Below are experts of layer 5 (counted from 0) of a mixture-of-experts language model. Rows are named router (the router's row for the expert) and show model dimensions 0-255. Each number is 500 + 50 x the weight over its row's rms, rounded and kept within 0 to 999. Numbers have three digits each.
After each expert's rows: "comes after" lists some tokens at least twice as common just before its tokens as in all text. This comes from a sample of Wikipedia text that the model never trained on. Tokens count by the router's weight.

# expert 11
router:502444437424503436554589386562465532440467589489493473521492542518463471483524520625396535501541532622432472545514406514480535498476477494535455491438567516443555523534485499545492453435433511562416436463539548492555512485450542524492540491486516530464452492392454555496485473529563589405464550497542494487505429466462523532529492505568448663513507530508497502532460522425525496532546436482539524463476535519525427557564546478483563545537573410435563488549559518498533476617526451490472522608426496468495491523494536574478540436476557524591459417486522423560638492549566467508519449440472507475535441519534519488521459462487427452425412454428571493564534532440455594472578534524461493617469405499487516546430440569465440501401496501605433472517553490514476468489443436
comes after: " |", "|", " 1", " 0", " /", " on"

# expert 13
router:584501457465502499465545475417474499472566470560575503506545471469439518413475530636605545491415525463525507483551461555556525565375590507518556546379535491478500440493502442465478434432465504516446565522406466468517498466540531536533523522455533517496448557530465642432470513530565508499533522485512461502490360536489566572567481487501524462487479527475533467549471415465420486419550509507534538475448541504544483454514471533416501527567579500527503559534429541427497533475491460500570515441510548541464475555446573492541585467520502462514464516538526496525490421346422514528487508489603467569544455501481381505489496364472476553443427548531533549468512509561537457532515539386417546392538482494502543501593447482577574530509371477590530553473568493447448518525448468
comes after: "\n", " |", ".", "===", " =", " =="

# expert 19
router:376481496550503474474490637443503513506528484502506533351462530523438658325461554523474544514445553421528519464473514550499442527479418529402553447534471492511488495488484537446461530565427443428591477483451441472538482549521477533552489488446472458519484528464544449462480467475526593494512507491472463498471538491494526499442459463543490562534475490595534486531506461456560591538528451491510432538514483575498543534438631506498502460497527444577521527447458593467618459542478512494519496482498447548445528550465527469462438509491506416428449459506538481450475521545628439522473554542500472438471546541506532516438468451559544568502469595550389527475543466544573524527554467524490543526538510546481555517455461426523432586575558595559454559455419522426528354511424578
comes after: " the", " New", " in", " United", "|", " South"

# expert 24
router:562507535547588549536487544461493523539449517558538497451486434480477437452512497481505395426560446517515488511506612503495494511585492516459498514490384497389530498566514558514427483490468464470522431446310524520547458612584495520467491455557411510598510421524551401508471503450509580503491475469440518484513591636500526492560536529455446489543516531471473457487500419590523614529446572452498521511522523431443498557373499568557567430568454389478404444575527529452442471501511498490541561505507559409471605516528527453553567484491462468462514586583576511480554481528481511420501524565574508502449469531453537441420514525509493476482487526484530424518502503503567499576473485507525555487413492446452425474545590447534504534466500430461454454513421524497549462567445562
comes after: " the", " a", " and", " an", " his", " American"

# expert 21
router:476537530376473534556512440542522543402466499525559533569499489468401573416435560463456490474577508474540497545551561404503446515546513528480455495513566416515564481561490464515535481507582563476524541453539497406545464489443489457478495505583627543560528419575415419446487375441540461531482412453584529505488455614486551541518559555513468571589459550445511479531538430527461571449491557575461508513429476485521448425459534522543551527406503489541436468553483486510511476505518428523556504470522401512515427537434497496548428524430436465557512650446538483538488517504562442577448521530565381472504561498441527579591467409431573524567527527435508512512644469478455497516478523439456478426516567506521488526519484486447476488481433502477437540461521492503495531534514424
comes after: "\n", "-", ")", " information", " also==", " (0)"

# expert 5
router:556493455540484499562577424554479469437528476559549502553551532512378482460601497521536363448552478473545508541525522417512471534547469412501522510494559545488493546431468441515533529462387555471554552435538481508516443471594568409535476562444499462491547450543461556573584427401511490500518540485588519436389547528474518527509526476373440463507506420480461585519449552474499505601537450470518487503436546473551472471414494454503475544456449538422470558568433517522483513474411460556504530499456490569460464558430506580509501495451482498540497446531541482418558492647466537549449652415505434459467479473428515504530476523520483548532483445582556499563473527500503503531472521510448534585489534437592533465548452524396422534380588545448496509547518494475474474586521525
comes after: " ", " 0", " —", " 1", ")", " 2"

# expert 4
router:585549491471554513490405412526465478483503546463486402522509431512425457348488499533517582536466555361509526478579456517503517474533508468510483534442454424486496483523509537574454481476418428494550417521543406439457491497550456466461460488538549443505525458482455567441501456438600525439469525521485520608557507548568441458498544510468512571558506502411349540518422568497670496629509481492530451541528557449474504566546533494517495549535497514428499469442419502459513526527542488483520479567532485560490476522521487533456491470464451521482486522573423529447509546499527525505498383577495556550592473534498537552493449580535559502540532607477534471446524548557469565424462498424518511639530380468476462453530501468478495465386500467539533583443525507584572533468513458
comes after: " |", "|", " –", " 2:", " 3:", " /"

# expert 23
router:419523456511590562531487517546444474574565544561507419419519562401535433509457560593413541575478475545488601440534402483534440505522451472473527535471427429630529474501432476496435506551555529537484490433502347588545585514501422448495537459555426398472554594559522450501535534510527516529509493469472501524512602490595569465470512510462511538553484543480492500531509527454455500522469614548516477442561438513558543398492500513573515478481496604427472591502479598533446447500505524550551496535546530499503530525517420523489478527546460507510529451459437441468407509550436439437581434451490467481505473510523510552411531543439510509417548503477515494453533523413510478548446582522458408477536414390626581576502436511506489479417505498458521463437481471453496525483515508
comes after: " was", " is", " the", " a", " are", " were"

# expert 31
router:521465438555476565512433470422488519522490463586501521539459481511510414494462566489468510534484460497496517441481568508497418521597516550481459521444543491530493499467538425525515541458551486453554436637404439528478457400446511583524526515452465523475578521469500485494512512419552488601523459601556476495484434477491502459355527522546445545531471540580529488515501442417405530406510450525494469572487460555451481530593417501450529453524481412506472519494469513443436555537481507507594416493423526512508513490563369498510540525619573479450500485475390491455576500487546535561502503494471495569545491474536489511478538532399458484645549385565544483509460439459516424552477463581462463506518484570546580519582518436605422482452602512481537512410507537521568497502563603
comes after: " in", ".", " the", " In", "In", "s."

# expert 16
router:434521561506474572470595487573535469547577442556505567462545520519543483457499543496588445477464484495490400344400500533458516488592500517481470561466415480538478429425450457495489452558493463487495509457466394455553480552586419519615520524465456512511542554413528458491503465463366457476505484522546499505524538569490551453477513556468484421493596501594531564432453556436620519511501505502570446470509515467453500459526562590520611484486430514545548469529546486534531523503455406493508534579439532479384508502463448497616463469568475512568602497501536512489495490440518427535488493541550443386469462450423508584492528526495440506523509502472438577440527540554425538542476590554429486463536537438466565485485595547532514498489596455561540508431451449415438511459499524
comes after: " of", " in", " with", " for", " to", " as"

# expert 29
router:462477442479505472492525448580516500560501636463447483463568509506467568485493569479401573491561545545487488511532481458523535563481531454533522513494550484460525504456465525525499588517374504450422557443558470505501539502486508417467530574448586493511508482472516498496365565452476464474442583488526496555554545491503488491537457526486477473428537421420538545592516488449395526586472468545489385481450552450541480496606505441521479529592461456409463467549579553598534573501506640500463498594443448566467490456471464402569540518468430439449526420476424485479488516581522565523560511482467473485535505496464513462478533374520477486524475381503514551538520590384351469563588527515456524476547548526474515552437491444583493475525498594429491513447549496481475522519584490
comes after: " |", "°", " $", "′", ":", "9"

# expert 33
router:497465411516406486480472525402578441460488464544547533484476517470548462497510548556436514551436527481561483441532469534504465484522518427573538456548508545421581584435537503505526355431492624541437584514452524612518479457481480439517459391533458549543424441466533472464445531501472490448465476620524455518562455597450419488587452541549547521522533482477531510504506485461505444619440436526456448477461506512509414448483459547560622457442497485590458479455495525412558572512532413507555444536510438519523627576530558458503485494535454513500442495526506508438445493508514446516538515599415511468504512420496502481527529564450555525471596489451529476515503528504424496517518531466549559413482453454548415519541443428471434578570517530543458507529568533597568423589558519
comes after: "\n", "/", " (", "\"", " \"", "("